Below are experts of layer 3 (counted from 0) of a mixture-of-experts language model. Rows are named router (the router's row for the expert), up (a neuron's input weights, with its number) and show model dimensions 128-255. Each number is 500 + 40 x the weight over its row's rms, rounded and kept within 0 to 999. Numbers have three digits each.
After each expert's rows: "comes after" lists some tokens at least twice as common just before its tokens as in all text. This comes from a sample of Wikipedia text that the model never trained on. Tokens count by the router's weight.

# expert 7
router:445546394480528461594555415529502450521481456444424466540585492497534492548492505510536452536515512452470467447603512502507494504540449459498458486475536514483491539455526518481537425499480520481486502494580496501560465443506453479485457513580548517570472434544510484462479508539422493505484462486570514590486474532559478428515494410463469481499547497538552448481466513481549445520462
up8:524518514542528494461539527598481467499509527485500446552592522550565571486463533530475450523488455489595411574453538444514494517537544495419510433467524498477461521554460561477511447510465506465409469533419535463542466460533565481484453508522552479572439531451509432490518483488531532526478499509554474538479500513528532517455530500549521524486520531507606476489492519495502418495517
up9:573522479533497550459531452483528505547463521453561503481585511562463485471523478493491521453452484534411576549511454449526521453504580525480417527550571521452546516489501517506476525470484437494538526524514426515546508437532476493500449451461425516488427395506520530515504481493560445504481563510549513516477530625478481505519440491477448518464555506482541546500521600440475479503563
comes after: " a", " the", " The", " an", " t", " m"

# expert 10
router:478533424471534453543558438513542440507476478461443459522536440506550499575474492541522459520547514436474486512535533517548506461543523504516429487475507497436517545484497490480513442512472509465506468478550520498609511503503471462451450497566537523548450478538518462470484483549447523509454449500573493569480477540569445424535466459439428487508551509538559479475516525456554443549448
up8:476461483460451509464545515538605560575427508447455563513504436507504466479473425461483472530519458492490522547497541430494523477513450471562516439480573507536525446492504502525536481473487447517533460603527523583530438468498453495478433528487465448549409513462540517585494406531471469542492525497568548488528466507512504465548491507472481548498425571536456501415472570513444524558496
up9:471509465476443530480619447504517440507572546471480460563473424557528513533484482524484485524496492479485519523567477485527521551472482547560510482559548407440499530448603562518553425584530567452537510493495479556577420506456519519480494462537502459503402471474520526456503488529447474483515500515498426546522504461487490492457497538459458507516499491476455545465489538564482448495495
comes after: " |", " 0", " for", "s", " 1", ")"

# expert 9
router:466554425478533456575548455531497490513469485469428477525582438497523486561494483528544460552517501444495511517571516504530491466544492487496451504458513504467494509452474480476560468526469498482478489465565502517571490464506477485470425503536562513540452482527523451487482478533432529489455429474554498558519477529584472433545473444456447465504542492514553450459515510456547439557445
up6:501514474543560495475493517508478521476468399535501524510548509446466485533480528557485463506551511494567487476421412515514562460487567421492480423506534515468502497483474525487551526544485470524584427588484515467504559485499506474480473454557487480533501462540467508441494510589511533428534549547462552487533522499541477549507452531508490506490496433536504549592472537450526465479500
up7:505495424447460518517540500519535536450415509539482505475501588536544536478510517453475484473533474519472496475550478514469468459570569482514409436516469509540528531551506506435480507496430453478536460454521554537534479546512509469506436493466513487504505450502495500356501489499407497498482502520505495536527404532464521477481520506466472480556445466450487460479503561517516430488470
comes after: "\n", ".", "==", " ==", "s.", "==="

# expert 3
router:451527469481515456528555424522492496495494485475467488473559441538530470511485471528525420555533529435469495493497518517518456455486471472480410496491495513447525501458461464489528429529436515498486438483599505487583472484530506481490463513522522510562438468541491505442505533524456525483489462474518491610510507521609492445550503453444424456478528478531571440468544506465585436528450
up8:516603433487551470480498537479478541518419467468481556562483541454444479478469546505457470474481456481540545509467481499466507433487527466468505573516492503451486561549503498474470455452453551525474486468423498534499538499450498541468475507477563534476448560471418413513472513491532534522461473517490521519501491442543564479439485433552484406457487609505566508491533541506423461511489
up9:514486565498523527527537531446501473570485461470390487415553550582549454455464522527524465545518548511494513519495478507492472405478570472459459488441479447487582421520461479477486456483486559495472481480477514436497458491528496494575483531559516511512426439502538520524518479534523523553537487515468496478453546471516477433477460465493490439507493500507476503570500506407540482547548
comes after: "-", "|", "==", "The", " The", " his"

# expert 8
router:451525426481527450604541434525489465531486474459432495519589443504533470573469504519523478582502499442501475483580528512501481494559470484506453491452533523459502517496513450444530454515492499479475461484548548526581479449518480495476431521597569518548457464526540466453468487546414529518473446466522494550545498492597470431541478464466442429505543501527535465462499500485566419495439
up8:550493483420477505474466504496443509446509475506490537432470492509494571429545447451508532478468560481528535613460566507501502583545561496476473460516450501520525483487519486497468534502533524495502468420505397467556444482461527476467515490535561599449457503438517431484553450565511532434440534530530462517481477404509489433580464517523478550386487440486460471481526436507448443603490
up9:518479405462484512458503496533468501459456485508548548559500470480473500543544434517489518493537547469506471519549473494472605546528507534423499426518542501513521478495450448436509490460504446519472458513489465502517496444534486471407539615536476459464458526539492556548452529482494547495474538413480437563465526472488472408468492527528530500509481407464521444478490501458470475502491
comes after: " to", " in", " ", " In", "In", " s"

# expert 0
router:454554448486536439555544404553493459530458457460417485546588468471532476542479473535539445578525531457482482472557523505551516486570480490517439515452513499469494533456506517492539445523458546471480468501549527516571482448502453455447444517558550535528485481572523466486473515521443513507463456494572507599511476511560477446541463470469459467503542485528548456485500496457572446547431
up8:401497526459576409484494465477448542485545440453529493493567436390547542474522548475557452488489461491526525532511527488525530459480512479480401540470562529521486496498536541562493541529484545536534451534501448510459528451441448538455529533510529492493470502494493468487465506513510469514470512461497510461450395440482523498540441541520499527536458481503525451492474421423520552469457
up9:457495527547499419537541470473455548480449526450492486475499482547540526530508503482549446503555503510565488507514504501512533467550462516522501481480477467544566518541614538465492528484581522525526553464457588502500460530446417523402482587466542538466480456533484490505525504510519509492508481417520537517525485517469499492579494497550490555560552547445545485521468528569502565533419
comes after: " of", " in", " to", " is", ".", " and"

# expert 13
router:475552466496511487544543443500512451486507455477468471526523454493538524580494463534553422509539491406464479499553509528523496456525488482488416511445510483478518525471479488496543455508486517478521477485574503492585529451487478452472429497529554543580435479533515481466466489542459538480494432500507485621508458502590462450533484437448422495493524466528556459485493507451543485532430
up8:536492507538544457458463467551515497482540492491489507465508449572431555493394504464535487482470506469510483532528573579422416473461459524481444486504471503481497486501523466435504503523518535535520499514506547467511478463449455479539509514415563499556562514462504482450457491426477473468552496535453440440513536457528516513573544445453476508471526490479532512471534522438513490578465
up9:487504494471450551496581449465468490465481400489445472509535483454490505521474444503497453490552460523579522473522475515510544504517480469578447472577498524491485554446453573536550499475496527437488514451537434530542500479575413468473498475561486581474482456520414517503517483585494498568546477540509486553444510480466429447578527445479525538474461530528471458522531538495534525462441
comes after: " |", "|", ";", ":", " P", " G"